config.yaml
n_layer: 12
experts_per_token: 2
d_expert: 160
shared_expert_gate: true
lr_router: 0.000419
vocab_size: 32768
batch_tokens: [32768, 65536]
seq_len: 512
Below are experts of layer 9 (counted from 0) of a mixture-of-experts language model. Rows are named router (the router's row for the expert), gate (a neuron's input weights, with its number), up (a neuron's input weights, with its number), down (a neuron's output weights, with its number) and show model dimensions 128-191. Each number is 128 + 24 x the weight over its row's rms, rounded and kept within 0 to 255.
After each expert's rows: a language model's description of what the expert responds to; "mostly gets" lists some tokens that are sent to it at least half of the time. This comes from a sample of Wikipedia text that the model never trained on.

# expert 3
router [146 136 166 161 146  96 149 150 128 126 169 154 142 183 168 147  96 115 134 145  85 127  70 166  93 110 150  96 117 104 102 137 142  94 172 163 162  81 115 125  95 132 138 122 145 158 104 120 156 137 117  99  90 138  93 170 112 150 120 134 141  77 128 120]
gate5 [129  96 108 159 100 122 116 119 163 167 134 154 157 130 121 147 103 171 150 116 139 136 113  77 133 162 146 134 187 123 145  92 137 147 125 120 112 137 124 129 134 112 103  96 139  59 141 145  96  96 120 127 222 121 156 118  82 163 132 144  82 125  92 127]
up5 [143 123 113 102 120 157 104  91  98 113 175 153 145 119 137 110 165 134  83 111 121 124 134 125 158 139 125 151 119 141 103 144 147 119 125 108  97 123 103 132 100  86 145 113 140 149 117 116 133 132 134  90 122 132  79 148 127 122  84 138 138 130 138  89]
down5 [113 140 125 134 122 100 124 188 122 109 116 146 126 179 110 103 141  45 115 111 164 138  97 129 157 131 125 116 113 134 119 111 136 150 153 144 109 118 113 119 104 117 144 138 140 158 141 120 112 127 109 156 138 130 140 126 123 115 116 140 145 114 124  83]
Description: Table cell numbers
mostly gets: " able", " according", " Sqn", " tick", " Poor", " "

# expert 11
router [132 110 144 148 154 138 138  86  79 136 103 155 127 140 140 104 149 143 180 125 145 190 134 159 117  94  96 139 120 157 131 160 123 102 134 128 106 119 103  98 141 116  91 103 152 132 143  85 135 129 115 111 106 158 144 169 172 144 124 140 167 152 169 128]
gate2 [122 129 137 129 107 122 121  86 111 112 125 169 153 139 119 151 193 139 138 119 167 146 100  91 108 125 124 160 120 125 160 124 144 109  94 161 103 130 131 124 115 126 128 128 144 130 102 132 154 114 135  92 131  65 129 144 127 167 145 158 103 103 173 194]
up2 [144 107 133 110  99 114 125 122 100 102 132 149 136 111 105 139 157 132  94 113 173  93 162 137 141 125 106 128 161 106 125  89 110 152 154 136 139 106 148 121 141 143 120 153 148  91 109 113  87 126 116 151 102  92 107  85 157 112  88 131 140 141 111 102]
down2 [141 120  47 124  84 113 125 111 141 146 160 158 107  87  84 137 123 119  93 137 137 125  88 120 127  81  96 124 107 118 150 104 110 113 161 129 139 116 107  87 149  92 112  86 163 165  59 114 139 129 156 112 152 102  81 121  98 124 137 132 135 164  95 162]
Description: Venue and team names
mostly gets: " Chevrolet", " Motorsports", " Stadium", "jord", " Honda", " Racing"

# expert 29
router [143 128 121 133 128 166 142 136 140 165 140  88 110 109 137  98 125 126 128 132 150 133 114 141 144 159 122 144 114 137  94 122 126 192 115 162  94 110 149  99 134 132 103 122 109 165 123  96 135 136 131 143 110 169 115  93 122 128 165 137 120 118 108 177]
gate3 [110 149 151 137 109 134 128 109 145 130 166  87 145 182 127 151 121 130 154 116  81 110 118 153  93 115 126 111  86 151 110 156 128 131 120 161 111 125 114 127 101 103 136 146 129 129 125 161 122 137  73 130  94  88 138 119 107 119 157 109  75 104 121 142]
up3 [143  91 144 134 132 104 126 127 140 126 131 107 194 140 130 140  95 115 117 141 136 169 150 140  83 148 104 139 137 139 153 123 158 104 112 128 144 133 123 149 154 144 156 134 168 201 114 103 149 134 130 153 149 157 142 137 101 135 113 159 179 121 132 159]
down3 [136 127 149  96 121 109 121 168 161 130 131 128 157 166 165 140 138 116  86 126 107 131 118 116 121 131 165 129 106 155 119 135 144 111 146 120 125 132 168 105  55 121 136 151 140 125 156 134 150 121 116 151 113 123 149 134 114 147 152  91 133  71 105 146]
Description: Dates in table rows
mostly gets: " January", " April", " February", " June", " March", " September"

# expert 8
router [152 174 129  88 109 151 123 128 104 124 172 162 125 126 139 159  94 134 128 151 125 163 138  93 134 154  85 133 165 107 112 159 129 141 138 123 143 142  81 120  89 125 123 157 179 147 148  88 133 148 140 108 130  91 122 148 114 109 139 125 114  91 180 137]
gate2 [145  80  89 105 169 165 146 147 118 110 136 102 122 157 119 120 136 151 134  93 158  59 128 127 102 136 115 105 126  88 134 117  62 106 125 169 155 115 133 112 102 145 113 119 158 163 119  84 180 143 112 124 106 105 109 124 142 150 128  83 149 137 126 133]
up2 [104  87  89 106 141 133 130 135 129 169 138 114  76 146 162 146 135 122  88 133 104  79 143 143 143 157 113 159 127 173 159 100 123 129 143 155  71  98 122 143  90 167 136 123 128 153 113 128 131 157 155 116 124 150 145 153 135 163 119 127 163 145 119 126]
down2 [142 139 140 102 104 149  79 112 137 130 117 154 118 108 107 103  78 110 142 134 160 130 126  99 135 126  92  99 138 138 123 101 131 148 135 142 106  75 138 110 142 135 123 119 176 124 101 130 149 125 118 120 140 117 106 142  82 164 108 172 124 102 151 109]
Description: Table cell separators
mostly gets: "|---|---|---|---|---|", "|---|---|---|---|", "|---|---|---|---|---|---|", "|---|---|---|", "%;", "|---|---|---|---|---|---|---|---|"

# expert 6
router [ 87 111 134 113 100 165 154 150 154 156 109 125 113 149 135 130 122 164 168 149 130 161 138 102 104 113 121 134 181 103 114 142  83 161 133 108 157 149 156 143 167 152 153  76 112 127 182 121 119 138 128 112 168 142 161 156 166 148 130 105 157 139 133 145]
gate5 [153 130 140 132  77 136 108 114 157 114 111 183 109 132  83 123  89 112 105 112 127 139 101 125 152 120 108 101 100 150 150 132 125 110  71 216  91 142 141 147 122 142 156 102 152  95 146 110 106 114 147 110  94 164 127 125  95 128 128 153 159 119  74 105]
up5 [111 102 118 135 135 171 111 113 151 117 115 124 158  87 155 136 125 163 111 139 114 109 119 115  69 166 169 151 115 103 111 129 101 117 122 118 114 132 133 132 146 125 127 132 138  92  80  97 131 119 101 108 147 189 100 115 171  93 148 151 151 135 127 142]
down5 [116  96 162 110 129 153 151 113 109 112 132 123 143 134 148 161  84 143 148 125 107 144 159 110 111 134 187 148 134  81 143 125 126 156 131 112 126 140  80 170 157 108 119 155  93 122 179 119 160 143 122 106  98 106 123 176 154 115 152 155  84 150  78 133]
Description: Copular and linking verbs
mostly gets: " was", " been", " became", " being", " is", " were"

# expert 18
router [ 85 181 147 156 134 130 138 121 163 145  95 149 112 122 148 137 141 118 117 164 103  96 148 179 110 120 133 110 143 104 146 127 144 101 120 113 112  97 165 124 120 114 175 142 155 139  82 151 146 105 140 132 192 148 147  99 120 132  97 147 164 151 135 174]
gate0 [101 139 135 137 149 124 119 131 114 172  93 137 172 156 122 153 130 125 137 118 109 123 118 135  95 125 167 153 105 159 110 100 123  97 117 122 118 150 136 132 136 122 163  96 102 138 155 118 123 129 154 141 166 138 105 132 115 118 114  84 146 133  81 160]
up0 [134 137 122 110 167 106 120 154 107 146 126 122 128 129 146 115  81  81 121 130 131 117 122 113 146 133  69 137 156 126 130 108 120 172 128 110 116 113 115 141 120 106 141 111 133 119 124 123 109 156 116  54 101 119 171 120 123 181 136 141  89 145 128  98]
down0 [105 112 120 152 110 158 112 113 110 145 131 151 179 107 142 135 167 122 118 147 133 140 143 169 187 138 111 168 104 118  91 111 114 121 116 148 102 101  86 137 109 135 134 156 128 155 102 131 172 118 116 153  91 142 149  92 119  89 125 125 168 116 131  82]
Description: Foreign name fragments
mostly gets: "akh", "kh", " Shah", " Dh", " Kh", "adh"

# expert 28
router [154 152 114 147  89 112 156 160 117 101 141 125 138 148 105 158 121 124 110 147 132 126 154  80 134 149 111 124 108 138 136 109 116  94 125  97  91 150 153 132 117 156 155 105 115  99 104 172  94  89 125 157  96 123 181 144  98 166 151 118  87 140  98  95]
gate100 [159 104 134 114 112  73 173 111 114 157 125 143 149  96  98 128 105 149 168 130  98 101 144 148 134 109 102 161 120 101 123 119 138 129 111  96 166 143  80 107 113 169 168 138 165 142 138 111  89 142 125 143 115 144 153 119 189 161  97 110  72 102 135 131]
up100 [135 139 167 124 119 104 131 140  79 139 104 164  86 137 127 148 103 101 101 138 106 128 158 134 101 116 135 108 128 107 146 133 154 137 154 113 166 146 149 142 139 177 115 135 118 109 136 158 126 166 133 111 155 117 115 140 167 140 136  81 159 124 126 122]
down100 [ 67 105 115 108 138 139 160 119 102 135 119 158  97 132 110 118 102 107 179 143 164  94 128 113 139 128 149 122 117 156 151 148 110 145 161 176 137  98 105 151 179 125 133 111  97 123 110  96 140 154 137 121  73 117 134  90  95 196 139 130 124 106 113 109]
Description: Prepositions and articles
mostly gets: " to", "To", " during", " for", " every", " For"

# expert 26
router [136 128 105 168 144  97 152 140 108 134 177  89 118  94 118 174 121 109 100 103 118  81 124 121 134 104 125  81 118 162 146 115 123 100 165 134  97  99  92 133 148 103 171 127 160  89 122 170 149 136 120 144 104 127  99 140 107 107 145 149 152 112 109 147]
gate3 [114 146 130  94 103 141 116 150 124 156 171 145 134 149  93 164 156 150  91 145 168 127 119 125 160 172 126  80 134  97 128 136  86 126 148 139  91 168 112 139 107  82 120 128 135 134 171 189 142 123 156 165  90 121 115 132 140 148 154  93 149 152 132 127]
up3 [161 134 133 135 111 160  82 151 156 151  96  98 116 141 131 176 128  77 117  91 105 121 111 130 115 127 116  97 129 120 133  86 141 133 140  98 159  74 164 114 116 137 148 114 176 114 161  60 138 138 117 102  71 131 122 124 136 111 145 144 137 162 125 121]
down3 [130 125  91 165 113 115 155 125 121 104 129 152  96 123 157  72 148 116 153 143 149 131 120 146  89  60 150 172 152 165 157 135 164 115 127 127 114 155 135 100 113 114 160  96 163 132  97 123 174 143 120 104 125 140 141 102 161 114 128 139 145 174 106  98]
Description: Descriptive modifiers
mostly gets: " Chinese", "Early", " modern", " Early", " Catholic", " local"

# expert 10
router [123 178 153 107  95  95 100 147 154 104 165  87 168 120 105 138 125  89 127 108  87 132 112 126 121 104 133  95  84  97 112 142 129 136 146 133 127 145 159 131 116  91 140 160 129 150  94 142  97  96 121 111 142  94  84  99 106 102  84 112  86 106  65 105]
gate0 [106 138 103  92 124 146 122 128 114 120 132 121 202 126 149 107 115 143 153 117 111 146 127 138 141 146 110 111 171 136 142 155 136  88 115 107 107 117 126 173 107 100 119 148 115 137  84 146  72 128 180 107 129 141 158 142 152 151 150 103 110 106 142 117]
up0 [150 113 106 120 108 143 153 135 123 136  99 118 134 135 166 123 151 120 120 137  99  97 124 113 156 142  97  99 172 127 134 150 154 167 140 157 103  89 123 151 115 106 115 160 114 137 137 149 140 167 150 124 139 128  97 130  92 121 106 110 117 156 172 104]
down0 [136 149 131  82 147 102 125 120 130 152 107 119 114 145 156 112 137 158 109 115 161 134 120 103 126 156 104 122 155 118 106 125 129 123 157 159  83 107 125 174 120 103 141  62 139 118 130 130 111 129 149 136 119  76 142 114 112 135 125  77 183 150 143 105]
Description: Word-start fragments
mostly gets: " dis", " comp", " sl", " imp", " pl", " gl"

# expert 15
router [189 135 104 138 142  75 141 120 101 119  91 110 122 151 135 129 111 109  85 128 108 156 149 141 121 126 125 140  82 118  70  86 129 147 155 170 134 127 128 148 157  78 108 109 157 144 101 113 125 173 129 142  98 131 149 171 114  96 105 133 128 121 150 124]
gate0 [111 135 188 134 123 113 136 141  92 169 150 134  74  77 120 142 139 123 120 150 115 107 126 120 127 116 148 135 135 126 123  79 109 158 103 139 119 136 136 166 138 132 131 138 121  97 111 118 165 157 163 133 137  94 159 122 163 129 116 116  76 144 103 115]
up0 [109 132 168  94 125 128 102 137  73 142 123 144 167 164 136  74  89 166 145 142 149 155 163 161 129 114 139 137 121 103 136 110 110  62 135 112  97 102 114 103 146 147 116 137  99 125 141 122 165 127 137 128 139 134 155 105 135 170 101 147  99  66 116 120]
down0 [ 95  75  56 113 114 105  96 153 147 106 122  68 145  97 143 150 148 154 151 155 131  88 134 130 154 116 134 165 132 145 142 108 118 125 150 118 115 125 127 198 109 148  95 118 116 180 164 160  86 115 136 126  69 118 131  65 115  86 144 151 136 119 134 118]
Description: Indefinite noun phrases
mostly gets: " one", "year", " a", " politician", " another", " months"

# expert 31
router [ 95 154 134 167 152 170 149  89 142 120  88 130 136 140 105 106 133 155 108 146 123 179 146  87 104 135 144 115 133 148 141 162  98  82 128 129 143 161 136 160 152 152 112 109 171 136 134 165 141 121  98 105  87 119 104 149 111 134 158 130 145 137  99 135]
gate3 [109 145 156 134 147 145 151  99 140 158 160 151 119 124  87 112 149  81 124 134 173 132 146 140 136 137 133 143 160  90 190 103 101  77 113 147  84 144 147 118 134 125 138 152 115 121 181 148  77 128 107 132 146 103  88 117 149 113 163  96 145 163 113 108]
up3 [ 72 167 140 118  89 125 110 133 177 118 116 134 127 157 126 148 118 129  86 157 115 124  95 112 122 126 144 139 119 102 136 144 153 114 132 158  78 152 138 107 100 119  93  90  67 130 151 110 142 107 161 110  80 163 148 107 133 142 114 128 115  95 143 142]
down3 [102 111 100 106 162 137 142 122 106  96  92 153 125 104 101 133 141 105 116 117 149 172 113 156 162 146 143 102 107 118 153 123 151 138 107 148 136 111 125 148 173 133 133 153 120  87 145 137 140  77 120 148 157  55 112  98 106 107 105 114 131 138 162 132]
Description: Institutional name connectors
mostly gets: " All", " Legislative", " New", "Member", " Register", " Over"

# expert 19
router [160 108 153  61 150 162 159 120 175 169 132 155 133 113 121 135 109 106 110 140 148 135 132 106 110 116  71 120 173  96  86  94 102 127 121  97 141 174 120 140 156 101 141  73 126 135 107  94 136 147 126  96 192 106 155 133 129 122 144 116 152 127 151 108]
gate3 [149 135 140 131 148 115 136 145 155 124 179 106 168 125 145  88 120 142 117 138 138 128 138 104 133 107 139 112 127 140 128 144 147 104 142 114  97 142 135 120 152 104 160 121 125 133 113 143 112 121  78 166 104 174 124  91 150 147 115 143  92 130 120 109]
up3 [132 133 161 103 168 164 114 125 131 115 149 139 152 116 168 133 106 178 143 131 113 132 116 120 108 132 132 121 154 146 138 140  99 113 173 166 129 132 127 106 131 101 158 130 148 133 145 146 117 117 126 124 111 127 155 125 160 116 117 150 142 137 149 123]
down3 [131 119 157 127 132 116 167 118 127 151 132 123 117 149 184  90 117 151 127 138 120 154 169 158 140 166 134 134 112 164 119 117  94 133 156 122  94 120 146 126 128 143 151 119 166  96 120 146  93  85 101 117  89 201 148 148 129 121 109 110 147 124 126  72]
Description: Location and quantity predicates
mostly gets: " located", " minutes", " miles", " went", " runs", " ashore"

# expert 9
router [129 125  97  60 107  91 108 169 143 124 116 101 118 155 112 120 139 146 111 138 123 136 109 111 139 123 150 136 142 133 118  97 125 149 141 136 127 126 138 131 136  95 132 107 127 146  79 120 103 140 134 161  97 144 168 139 145 146 160 115  86 124 146 121]
gate0 [118 130 131 158 133 123 116 105 113 124 108 123 147 117 146 138 121  93  98 125 159  79 152 120  81 162 162 132 130 106 100 117 154 127 103  87 127 153  94 108 120 135 104 115 191 153 117 115 114 130 156 146 162 138 143 138 105 149 107 163  75 137  95 129]
up0 [131 126 136  84 136 198 148 127 114 116 118 136 119 124 146 121 111 104  92 132 106 142 120 164 156  97  90 152  98 162  92 120 143 140 133 147 125 175  78 143 103 130 118 121 146  96 145 129 109 118 154  88  95 113 106  95 131 166 104 131 147 105 133 104]
down0 [ 95 149 142 149 111 117 122 138 156 135 153 133 145 127 131 132 121 136 133 117 121 164 122 115 125 133 115 158 146 180 128 135 162 125 128 130 134  89 123 104 119 126 149  90  75 116 156 109 148 107 105 103  66 103 157 124 162 110 162  94 148 110 137 134]
Description: Determiners and possessives
mostly gets: " his", " their", " its", " her", " whose", " Its"

# expert 17
router [129 117 166 142 173 129 134 128 134 120  79 119 137  97 112 112  91 116 179 101 136 141 129 146 146 126 108 167 153 172 147 133  97  89 147 116 125 102 139 116  88 133  91 127 125 128 116 175 144 114 138 143 123 115 110  91 124  99 101 124 129 145 133 125]
gate0 [145 166 134 133 111  89 116 159 135 119 164  80  93 123 146  67 123 147 113 156 147 104 123 119 138 135 154 123 143 125 139 114 127 107 108 105 112 145  80 117 151 102 139 128 128 124 141 101  95 131 174  96 118 153 138 106 118 194 105 100  90 124 166 153]
up0 [121 138  83 108  91 106 116 119 155 156 141 105  85 141 136 133 136 122 111 160 106 105 125  95 150 197 147 136 119 135 127 104 146 127 112 141 147 117 125 191 104 120 120  89 143 141 117 119 109 112 115 176 155 136 150 138 106 101 134 148 160 157 118 165]
down0 [110 103 141 127 113  92 138 126 138 133 127 119 132 139 120 145 127 116 110 135 115 132 137 114 142 168 118 147 124 125 153  92 181 143 131 131 104 139 110 136 138 134 119 129 116 135 124  94 106 120 135 153 163 157 124 115 146 123 117 128 121 131 122  90]
Description: Media infobox field words
mostly gets: " Released", " Albums", " Label", " Genre", " Film", " Chart"

# expert 1
router [148 140 114 127 131 161 104  68 135  94 156 143 110  98 112 154 117 143 130 111 141 147 121  82 167 131 109  91 171 105 124 126 135 153  88 166 149 121  88 164 118 179 115  99 117  76 157 135 146 129  96 152 115 101 109 119 125 103 151 184 143 136 114 114]
gate2 [102 138 135  97 126 121 102 107 141 152 164 112 105 109 140 134 105 143 143 106 144 108 120 100 147 144 151 119 117 114 104  77 115 137  92 164 133 154 118 154 137 114 146 118 156 115 142  95 167 123 139 101 137 135 151 113 127 126 124 124 167 131 151 124]
up2 [134 101 135 122 121 145 106 111 163 105 128 143 157 132 146 173 112 101 141  99 116 110 238 125 127 110 102 115 124 129 145 148 134 129 146 113 166 144 118 151 107 118 153 162  72 141 134 119 133 119 118 125 126  93 108  86 141 124 107 153 121 108 142 112]
down2 [173 100 171 145 141 122 152 129  96 129 136 122 139 126 120 112 135 131  99  98 109 117 144 125 143 124 106  97 135 137 129 131 118 145 128  95 126 163 113 111 107 146  88 156  97 125  72 147 150 131  88 133  61 127 145 119  99  85 101 145  95 167 131 167]
Description: Infobox and table separators
mostly gets: " Animalia", " Phylum", " Born", " Arthropoda", " Died", " Insecta"

# expert 5
router [ 85 149 155 112  96 117 133 155 134 123 128 141  99 124 143 100 117 145 140 136 156 155 136 142 111 111 127 105 128 115 157 126 132 112  70 150 160 104 153 140  98 141  97 149 131 132 143 138 141 110 128 129 114 128 115 109 133 110 127 143 116 133 139 128]
gate0 [113 145 139 105 131 133 112 159 139 131 114 106 145 111 106 151 146 121 100 167 158 101 150  99 136  84 110 152 164 135 149 109 166 132 129 119 138 126 124 116 139 106 157 102 176 163  93 105 170 108 104 117 130 141  99 111 159 162 154 139 173 159 113 132]
up0 [133 161  85 117 112 136 171 152 101 170 126 133 148 122 119 143 159 131 150 152 151  99  80 115 163 138 176 158  87 141 125 158 178 150 114 147 105 155  76 144 147 133 134 108 121 143 126 117 148 162 134 135 101 141 127 124 134 142 162 114 126  81 120 140]
down0 [100 141 132 101 139 125 110 129 112 188 107 110 112 115 111 141 106 124 135 119 168 109 132  96 127 108 158 112  97 156 149 102 119 131 121 160 123 142 108 171 131 127 100 113 145 155 120  84 145 137 104 131 138 126 109 133  90  98 153 107 164 140 158 132]
Description: Foreign name pieces
mostly gets: " Las", " Les", " Michel", " Marc", " Ros", " Los"

# expert 27
router [ 97 104 125 174 143 137 154 118  69 141  96 144 131 109 146  79 129 138 133 134 134 150 102 110 140 106 112  94 104 172 120 150  72 124 131 133 130 144 109 103 139 109 111 147 159  86 129 132 129 103 143 106 111 119 106 101 150 164 132 140 143 129 144 141]
gate0 [ 95 159 150 126 120 141 114 101 158 165 136 163  91 133 123 146 148 105 135  99 102  92 162 104  91 119 138 157 137 115  90 117 113  95  78 117 134 132 127 126 109 109 130 151 122 104 152 132 134 132 126 108 159  95  96 165 142 148 115 134 123 102 151 116]
up0 [ 85 121 164 162 174 117 115 137  98 178 142 150 208 134 136 164 166 148 103  88 126 132 105  86 148 109 118 152 131 127 137 135 105 132 106 154 105 139  99 137 122 124 134  98 149 149 141 127 125 112 136 113 133 153 111 101 162 107 117 157 125 159 162  88]
down0 [123 141 170 128 147 141 105 120 149 174 125 148 100 134 166 108  93 114 168 138 123 143 130 130 154 140 106 135 105 180 119  96 146 164  99 152 102 128 109 133 106 102 145 146 135 101 133 103 147 114 124 147 101 100 137 128 150 168 126 119  76 135 132 109]
Description: Place name starts
mostly gets: " South", " North", " Cape", " Santa", " New", " Royal"

# expert 14
router [119 145 118 148 168 117 131 122 110 123 139 122 182 151 148 145  86  88 150 126  86 113 148 182 111 117 163 140 126 124 150 119 128 130 122  98 122 126 162 141 147 126 153 131 142 149 104 140 145 148 136 101 131 128 114 116 120 144  91 125 166  92 106  93]
gate0 [110 132 137 112 149 147 117 105 178 144 106 147 136 134 113  73 138 107 103 144 127 105 110 136  78 160 126 146 148 168 133 145  92 138 141 116 130 150 104 139 168 116 127 128 132 110 128 119  81 118 175 125 121 148 152 125 104 140 124 128 133 143 145 142]
up0 [124 141 109  85 119 139 133 131 109 143 137 169 128 154 154 131  96 148 129 124 123 142 159 138 171 139  59 136  81  91 144 111 103 144 121 168 133  99 145  94 142 121 113 116 107 138 120  95 145 131 131 130 131 146 138 141 130 110 158 168 109 127 122 121]
down0 [154 134 131 136 122 162 103  99 148 116 156 127  79 114 128 133 137 106 141 126 136 144 116 133 103 132 129 138 134 124 117 146 156 125 150 138 145  97  98 108  97 157  96 139 145 122 165  80 134 121  86 140 116  50 134 183 167 124 117 111 158 134 114 108]
Description: Mid-word pieces in titles
mostly gets: " 1990", " 1991", " 1989", " Kn", " w", " 2001"

# expert 0
router [140 142 180 116 122 105 159  76 142 147 102  97 162 165  97 127 129 125 136 174 105 156 148 113 147 139 137 114 103 149 148 162 120 104 133 156 134 180 131 133 161 129 116  70 118 133 125 107 148 147 158  97 196 131 155 152  98 124 133 151 127 134 138 125]
gate2 [121 134  99 122 148 135 139 112 155 111 134 171 113 150 127 128 138 152 141 137 169 139 138 152 123 103 180 159 121 143 144 137 109 131 155 111 121 148 165 125 134 133  69 151 114  73  94 121  99 140 131  93 128 103 152 130 155 158 164 109 140 154 123 148]
up2 [ 67 159 102 143 138 127 103 161 134 115 148 161 114 125 104 118 104 130  96 128 126 121 115 152 117 117 132 102 142 111 110  65 125 136 134 153 128 151 102 122 154 137 148 106 116 131 133 109  89 103 125 154 155  93  98 132 137 118 132 121 114 131 128  99]
down2 [154 115 135 161  90 115 131 111 107 100 112 143 179 145  90 131 108 128 145 175 115 103 157 141 129 103  81 140 137 161 137 148 114  97  72 113 159 104 138 139 132 115 113 130 137 141 117 102 104 132 154 162 124 131 113 122 102 185 133  82 119 118 156 152]
Description: Competition and achievement nouns
mostly gets: " election", " win", " Championships", " victory", " tournament", " season"

# expert 24
router [ 87 167 150 143 109 182 116  97  99 163  94 159 131 129  96 132 111 164 125 126 152 161 116  96 164 124 152  87 149  93 133  90 100 159  89 107 135  83 156 153 126 130 104 155 158  85 109 134 154 163  88  99 107  97 106 120 138 125 191 121 145 150 135 158]
gate5 [156 143 140 140 148 143 149 163 132 165 134 159 129 159 127 108 141 102 138 130 130  82 134 135 142 151 121 167 107 117 116 142 119 132 106 158 116 150 119 158 110 139 108 150 117 158  95 106 140 104 143 141 137  96 109 125 139 102 156 107 119 141 141 131]
up5 [185  95  82 160 118 152 119 132 117 126 134 116 111 128 125 155 125 101 113 117  91 113 114 105 155 138 120 109 177 156 139  89 141 123 126 118 145 108 143 137  94 140 116 128 135 111 127 159 178 130 114 154 152 154 147 116 141 145 149  81 144 133 111 126]
down5 [133 120 143 120 146 123 116 104 116 115 130 119 118 129 119  86 103 121 103 111 120 117 155 120 147 112 106 134 140 135 154  85  97 153 145 116 134 134 131 116 113  83 153 102 173  77 167 182 106 120 181 158 150 165 139 151 158 151 135 138 107 124 146 134]
Description: Punctuation and headings
mostly gets: " ==", " Starring", " (/", ");", " ====", " ==="

# expert 20
router [105 135 151 163 116  79 124 155 151 123 116 163 110 100 131 139 105  99 162 123 100 103 142  97 129 114  92 103 106 127 175 184 134 114 127 136 146 113  90 149 108 139 118 156 103 133 148  85 137 139  89 138 122  92  84 117 148  99 102 146 107  95 154 106]
gate5 [142 107 128 148 161 120 120 105 129 152 105 148 139 169 128 132 157 119 173 145 146 112  91 109 117 131 129  90 146 152  87 165 100 138 133  67 175 153 134 164 121 164 162 147 111 145 109 121 137 143 133 140 131 110 174 142 135  95  93 127 104 133 166 142]
up5 [135 143  90 132 108 114 154 128 136 155 154 132 156 133 132 114 138 109 114 131 116 132 185 124 149 166 156 138 141 108 148 119 108 127 163  81 146 169 104 126 157 121 138 113  99 100 153 134 123 110  76 135 109 132 136 171 118  93 130 137 161 157  71 113]
down5 [145 113 110  80  94 134 135 120 127 124 136 113 105 119 156  95 146 120 154 150 133  90  99 116 165 106 142 131 138 106 117 153 142 182 127 154 103 180 117 114 134 167 129 117  94 144 147  93 141 126 160 133 153 171 156 119  99 109 114 133 119 132 140 129]
Description: Taxonomy infobox line ends
mostly gets: "|---|---|---|---|", "|---|---|---|---|---|", "|---|---|---|", " Genus", "Scientific", " Species"

# expert 21
router [165  88 124  62  88 109 106  96 126 139 141  63 131  94 149 127 141 159 141 164 133 160 117 145 108 169 155 173 131 167 127 180 143 109 105 138 128 166 131 129 114 104 146 127 146 144 125 107 114 143 107 123 161 149 123 143 116  72 125 129 128 142 149  97]
gate2 [107 135 138 108 142 143  73 136 134  99 151 119  70 145  75 109 104 105  99  80 116 159 124 118 133 136  98 141 154 105 128 145 124 103 167 120 124 195 105 167 132  93 115 136 119 132 169 124  98 100 125 128 134 162 147 125 133 147  99 124 110 131 138  87]
up2 [121 125 125  93 143 140 115 124 115 153  52 135 108 149 162 149 114 116  83 120 138 121  97 123 135 161  88 139 126 172 166 180  93 109 119 163 172 145 140  96 133 118 104 111 158 137  95 149 128 162 127 126 127 110  98 119 156 135 134 136 122 100  94 109]
down2 [127  84 115 157 111 111 138 124 148 133 145  95 154 121 125 136 133 128 176 129 133 112 150 129 112 121 126 142 146 114 137 116 119 117 104 119 165 152 124 154 124 104 166 109 101 128 113  94 143 101 144 124 139 143 105 180 154 147 109 134 133 133 125 120]
Description: Sports score notation
mostly gets: " FW", " MF", " GK", " ±", "^{(", " ft"

# expert 12
router [121 123 106 134  92 100 104 119 110 122 136 109 160 111 104 149 129 112  82 148 112 145 138 141 131  96 187 148 117 149 147 132 161 130 128 127 106 142  95  97 134 128 122 160 139 141 141 160 145 150 145 124 102 151 119 109 122 119  98  75 168  89 112 135]
gate0 [118  97 148 127 122 132 114 100 135 161 112 111 110 142 107 103 136 131 122 131 127 114 116 128 137 111 150 136 128  97 128 100 163 120  89 151 105 135 144 114 127  93  95 101 137 140 101 101 133 130 109 117 123 128 110  81 150 123 106 122 135 229 100 154]
up0 [ 97 106 126 175 141 116  86  77 154 160 100 121 134 137 117 163 158 145 123 135 133 123 151 134 190  92 137 108 160 132 145 126 101 148 126 137 119 105 154 164 161 116  73 153 166 139  95 136 126 142 153 123 134 137 122 103 131 105  99  94 163  86 122 129]
down0 [110 104 147 148 182 158 142 108 112 130 106 117  91 124 174  93 145  94 132 149 146 148 136 105 100 122 114 145 116 117 114 143 166 128 112 153 106 104 139 160 155 123 154 107 158 133 152 132 159  99 106 136 140 152 130 120 115 113 102 148 140 157 108 156]
Description: Capital letter initials
mostly gets: " F", " J", "H", "D", "&", " SU"